{
  "d_expert": 160,
  "activation": "silu",
  "init_std_router": 0.029,
  "norm": "rmsnorm",
  "norm_eps": 1e-06,
  "tie_embeddings": true,
  "lr": 0.0012,
  "grad_clip": 0.5,
  "train_tokens": 551800000,
  "steps": 8420,
  "dataset": "wikipedia_en"
}
Below are experts of layer 2 (counted from 0) of a mixture-of-experts language model. Rows are named router (the router's row for the expert) and show model dimensions 0-255. Each number is 128 + 24 x the weight over its row's rms, rounded and kept within 0 to 255.
After each expert's rows: a language model's description of what the expert responds to; "comes before" lists some tokens at least twice as common just after its tokens as in all text. This comes from a sample of Wikipedia text that the model never trained on. Tokens count by the router's weight.

# expert 19
router [118 113 166 101 142 107 114 130 126 136 158 158 143 110 125 121 133 102 123 142 127 125 120 118 123 109 159 156 142 135 123 105 136 106  77 103 133 150 119 114 158 156 112 103 153 167 133 104 103 146 144 158 127  89 116  99 161 128 136 100 175 172 125 158 127 105 100 118 123 175 151 142 117 111 146 120 125 134 150 133 153 135 115 150 153 151  84 125 142 135 124 105 126 142 138 143 107 140 109 110 139 114 108 124  79 142 102 102 150 123 134 139  83 173 134 153 128  85 127 104 118 151 115 145 164 118 100 145 128 117 160 102 112 148 115 119 160 139 111 154 137  91 147 133 154 112  90 172 151 127 160  91 127 136 138 151 152 121 100  80 140 143 111  84 146 110 101 171  99 163 152 145 131 151 109 122 149 107 128 141 129 144  92 133 151 120 175  98 116 147 139 146 117 127  92 138 163 133 159 183 122 105 162 108 183 115 162 134 158  99 102 146 139  90 160  83  85 139 141 164 137  95 110 161 112 111 121  69  99 152  99 140 104 155  69 138 124 118 159 120 163 131 124 170 131 121 103  75 156 135 185 127 147 138 133 167]
What it handles: Final pieces of proper names, surnames and Latin taxa, such as -agne in Charlemagne, -ić, -ensis, -idae, Jones.
comes before: " | ", "\n", ", ", " |", " (", ","

# expert 37
router [162 186 124 107 105 178 123 151 146 123 131 101 117 155  89 133 104  97 158 130 153 150 155 154 147 160 134 100  94 140  97 159 169  87 143 101 121 102 163 148 100 111 123 127 133 106 116 145 161 141 139 134 129 108 134 132 100 109 133  93  87 119 184 139 163 139  97  92 130 179 113 134 134 113 140 151 127 118 117 116 126 124 138  81  94 129 128 130 143 170 151 166 116 120 129 139 146 105  86 152 122 112  93 161 167 134 105  96  95 169  85  96  70 154 122 169 133 117 136 100 108 115 133 162 123 132 143 129 126 136 110 140 126 113 126 121 132 148 152 122 121  88 149  76 110 141 171 113 172 162 128 121 124 155 128 125 137  84  93 138 173 113  91 120 101 149 105 106 150 124 118 116 101 133 145 110 129 117 132 118 125 114 109 137 131 129 135 126 130 105 105  91 113 133 126 141 118 137 142 143  93 135 154 119  94 168 152  89 118 127  78 149 145 148 113 119 109 139 170 107 173 108 155 108 156 170 127  93 135  85 148 117  89 145 131 119 110 117 146 116 176 112 115  86 133 139 107 155 132 113 121 165 134 157 186 163]
What it handles: Ordinal and superlative endings and separators between digits, such as -st, -nd, -est, dashes in scores, colons, table numbers.
comes before: "0", "1", "2", "3", "4", "5"

# expert 6
router [117 158 147  93 128 178  95 120  97 135 173 126 132 126  90 104 147 134 142 155 157 118 150 148 125 154 126 113 140 107 136 152 146 112 145 101 141 164 134 149 156  98 116 125 136 159 150  68 127  95 150 136  88 132 117  97 135 113 167 137 115 111 134 131 126 150  66 124  98 124 122 139 165  94 146 155 142 146 141 109 134 135 124 126 134 111 164  93 142 133 139  83 136 158 169 117 144 102 119 144 102 103  86 167 123  97  95 132 137 170 104 126 139 162 127 109 135 156 142 140 144 138  86 151 115 122 122 111 138 140 111 100  95 114 116 165 100 140 175 158 125 102  85 120 155 147 120 136 160 140 162  87 153 159 124 132 114 142 136  78 156  87 112 164 170 116 123 118 138  85  89 105 120 135 139 112  97 144  92 105 138  93  80 130 104 140 134 122  86 120 106 121  76 167 181 129 102 101 155  93 143 125 146 116 110 122 106 118 102 113 115 130 140 109 144  83 111 142 117 101 154  79 113 133 151 106  87  91 103  98 137 141 105 109 164 150 137 129 102 177 104 114 161 118 135 153 145 135 143 151 160 121 158 141 133 120]
What it handles: Tokens just before numbers in infoboxes and dates, such as UTC+ in time-zone lines, January, No., part, decimal points.
comes before: "2", "1", "3", "5", "4", "6"

# expert 60
router [ 97 146 120 121 100 107 117 102  94 123 154 143 174  98  76 105 123 121 182 163 150 149  57 128 107 124 150 101 145 140 124 133 108  90  77  95 125 110 140 173 144 113 138 113 152 117 158 102 152 113 137 161 130 103 170 117 173 106 151 179 147 129 146 117 109 125 142 175 128 129 116 122 120 113 139 117 166 143 159 121 127 116  91 100 128 124 147 106 105 145 113 129 118 116 116 106 129 131 138 109 116 154  99 166 125 144  95 125  75 143 113 126 146 121  99 123 141 157 108 111 131 190 130 127 120 123 118 144 139 130 143 138 119 158 101 134 111  96 194 146 132 116 128 128 149 134 128 123 161  89 117 119 150 128 135 108  92 128 144 148  96  89  88 102 113 117 130 141 103  93 150 121 163 119 154 153 100 175  97 124 138 134 101 135 117 136 105 144  86  87 151 143 126 105 111 109 131 128 146  79 129  99 128 169 144 127 169  98 124  92  87 143 104 112 158  97 124 123 123 128 137 108 108 144 150  83 122 170  79 136 124 113 139  92 120 166 142 137 120 169 157 140  83 121 140 160 185 148 127 121  87 114 156 153 132 119]
What it handles: Cells and pipe separators in wiki tables, such as empty cells, results like by 27 runs, 6–4 scores, and show titles.
comes before: "\n", " |", "0", " |  | ", "–", "6"

# expert 20
router [117 133 139 106 103 101 110 135 101 105 166 166 103 108  77 149 116  96 139 106 119 162 120 128 119 114 114 117 125  75  99 150 136  82 136  92 132 138 147 151 116 137 124 115 100 149 161 124 147 130 134 145 120 107 121 119 150 124 166 130 149 124 162 133 174 144 118 135 113 161  67 157 179 117 110 135 145 164 133 142 142 100 155 151  94 108 134 107 148 104 116 160 100 118 129 120  88 103  95 173  81 140 116 133 128 172 105 125 101 167  96 139  97  95 137  87  83 136 106 111 133 135 117 165  77 139 120 141 141 154 133 120 150 101 102 168 141 114 131 132 116 108 114 148 128 117 147 121 150 121 101 143 128  93 139 113 113 158 110  88 123 135 113 135 134 131 127 127 135 133 135  99 164 132 136 155 132 100 105 128 117 133 123 142  88 139 111 130 117  93 132 114  89  95 140 100  85  96 170 113 125 109 188 141 104 127  94 159  78 114 120 147 156 128 137 147  92 134 138  93 168 111 163 152 150  81 119 127 100 137 106 105 143 117 156 126 159 133 109 166 141  66 131 136 178 172 154 196 108 122 145 124 112 146 123 107]
What it handles: Table pipes, header rows, separator lines and cell labels in wiki tables, e.g. Week 7, Set 3, Notes, percentages.
comes before: "\n", " | ", " |", "; ", "0", " |  | "

# expert 27
router [101 104 143 107 146 160 127 159 138 143 116 143 144 142 158 129 168 144 127 168 152 140 143 105 108 113 151 108 105 170 118 101 148 133 103 124 143 151 146 152 149  96 139 129 103 124 104 112 135 148 133  75 144 106 148  62 184 118 103  94 162  96 156 162  64  96  97 133 110 165  80 170 158  92 148 162 141 150 136 137 160 180 130 115  87  93 126 133 123 149 111 135 130 103 143  86 124  89 163 127 142 109 120 140 155 131 153 114 104 142 148 142 142 113 104 137 132 117 129 114 146 137 142 157 141  95 104 131 166 153 139 100 131  98 118 127 107 115 142 141 152  96 107 105 130 121 125 165 151 127 156 131 167 110 141 101 106 151 156 135 156 143  91 112 117 125 133 133 155 128 144  99 106 176 173 106  96 148 120 191 103 117 104 119 106 119 115 131 160 142 128 101 137 118 124 153 105 162 157 113  96  88 147 128 168 100 135 161 172  80 130 128 116 105 155 112 110 130 134 151 132 106 129 158 139  89 110 132  99 100 123 125 127  97  98 114 163  87 102 147 118 110 145  92 119 155 150 125 153 109 138 162 174 140 129 135]
What it handles: Semicolons, closing parentheses, colons and pipes ending values in infoboxes and tables, as in "(father);", "Sri Lanka;", "(RUS) |".
comes before: "\n", "\n\n", "1", "3", "=", "00"

# expert 63
router [119 134 142 111 113 110 151 157 102 124 129 161 127 132 146 177 127  96 178 159 110 141 112 122 151 141 124 131 147 107 114 142 130 116  96 137  99 133 167 129 133 132 119 141 112 154 124  75  89 163 110 149 139 104 108  89 158 124 102  84 101 119 157 158  88 135  79  94 128 147 125 114 122 118  92 178 101 149 137 126 163 140 100 171 134 124 131 125 163 104 118 107 157 157 161 157 149 124 120 149  94 160 131 163 150 150 122 137  94 156  91 113  91 180 129 133 119 130 161 124 158 123 131 129 131 163 129 135 136 159 135 148 142  80 149 139  91 108 125 171 165  95 154 136 166 116  98 152 188 105 165 133 157 133 162 100 138 146 161 135 133 129 134 147 153 135 105 159 133 113 158 110  98 118 114 110 134 147 104 150 102 103  92 110 135 168 114 123 130 171 118 113 101 113 128 123 109 148 169 182 140 101 137 117 153 116 142 165 149  88  86 164 133 171 147 114 110 150 137 125 132 116 106  91 161 145 104  74  94 107 115 137  99 105  82  97 154 131 150 115 147 105 129 115 165 146 115 136 108 149 148 147 121 131 111 125]
What it handles: Periods closing sentences, often fused with the last word piece (ov., es., ).), and closing === of section headings.
comes before: "\n\n", " The", "\n", " He", " In ", " This"

# expert 22
router [ 90 119 135  89 117 153 114 111  76 163 146 101 146 106 107 110 152 141 138 166 147 123 151 137 113 104 168 126 132 147 152 116 130 106  91  81 137 160 147 165 124 127 187 114 125 122  99 125 136  81 132 140 141 139 199  73 131 115 141 119 127 114 141 152 144 119 141 168 126 145 102 190 132  97 136 105 185 162 139 168 125 124 142 126 102 128 144  96 120 151 138  92 143 108 111 106 128 119 111 124 116 131 129 117 123 148 157 111 103 127 131 133 111 151  90 170 126 168 143 110 138 146 140 161  88 132  95  95 161 153 156 131 135 114 104 115  88 159 183 171 152 129 120 111 144 122 137 134 136 122 139 101 124  78 123 122 146 121 156 125 121 129 102  74 150 146 125 135 104 138 157 110 134 123 135 156  96 130 105 136 112 125 142 148  87 125 128 106 134 154 162 143  99 142 115 114 158  97 144 104 117 117 106 160 143  92 151 161 143 143 113 142 106 108 177 105  93 127 131 136 182  89 123 142 123  92  77 140  84 126 112 132 118 124 125  94 181  91  83 145 119 117 167 116 125 108 123 149 128  97 161 139 114 129 139 165]
What it handles: Key nouns and field labels right after a "= Title =" heading or in infobox lines, such as body, constituency, code, UTC+.
comes before: "\n\n", "\n", ": ", ":", " =", "- • Summer (DST):"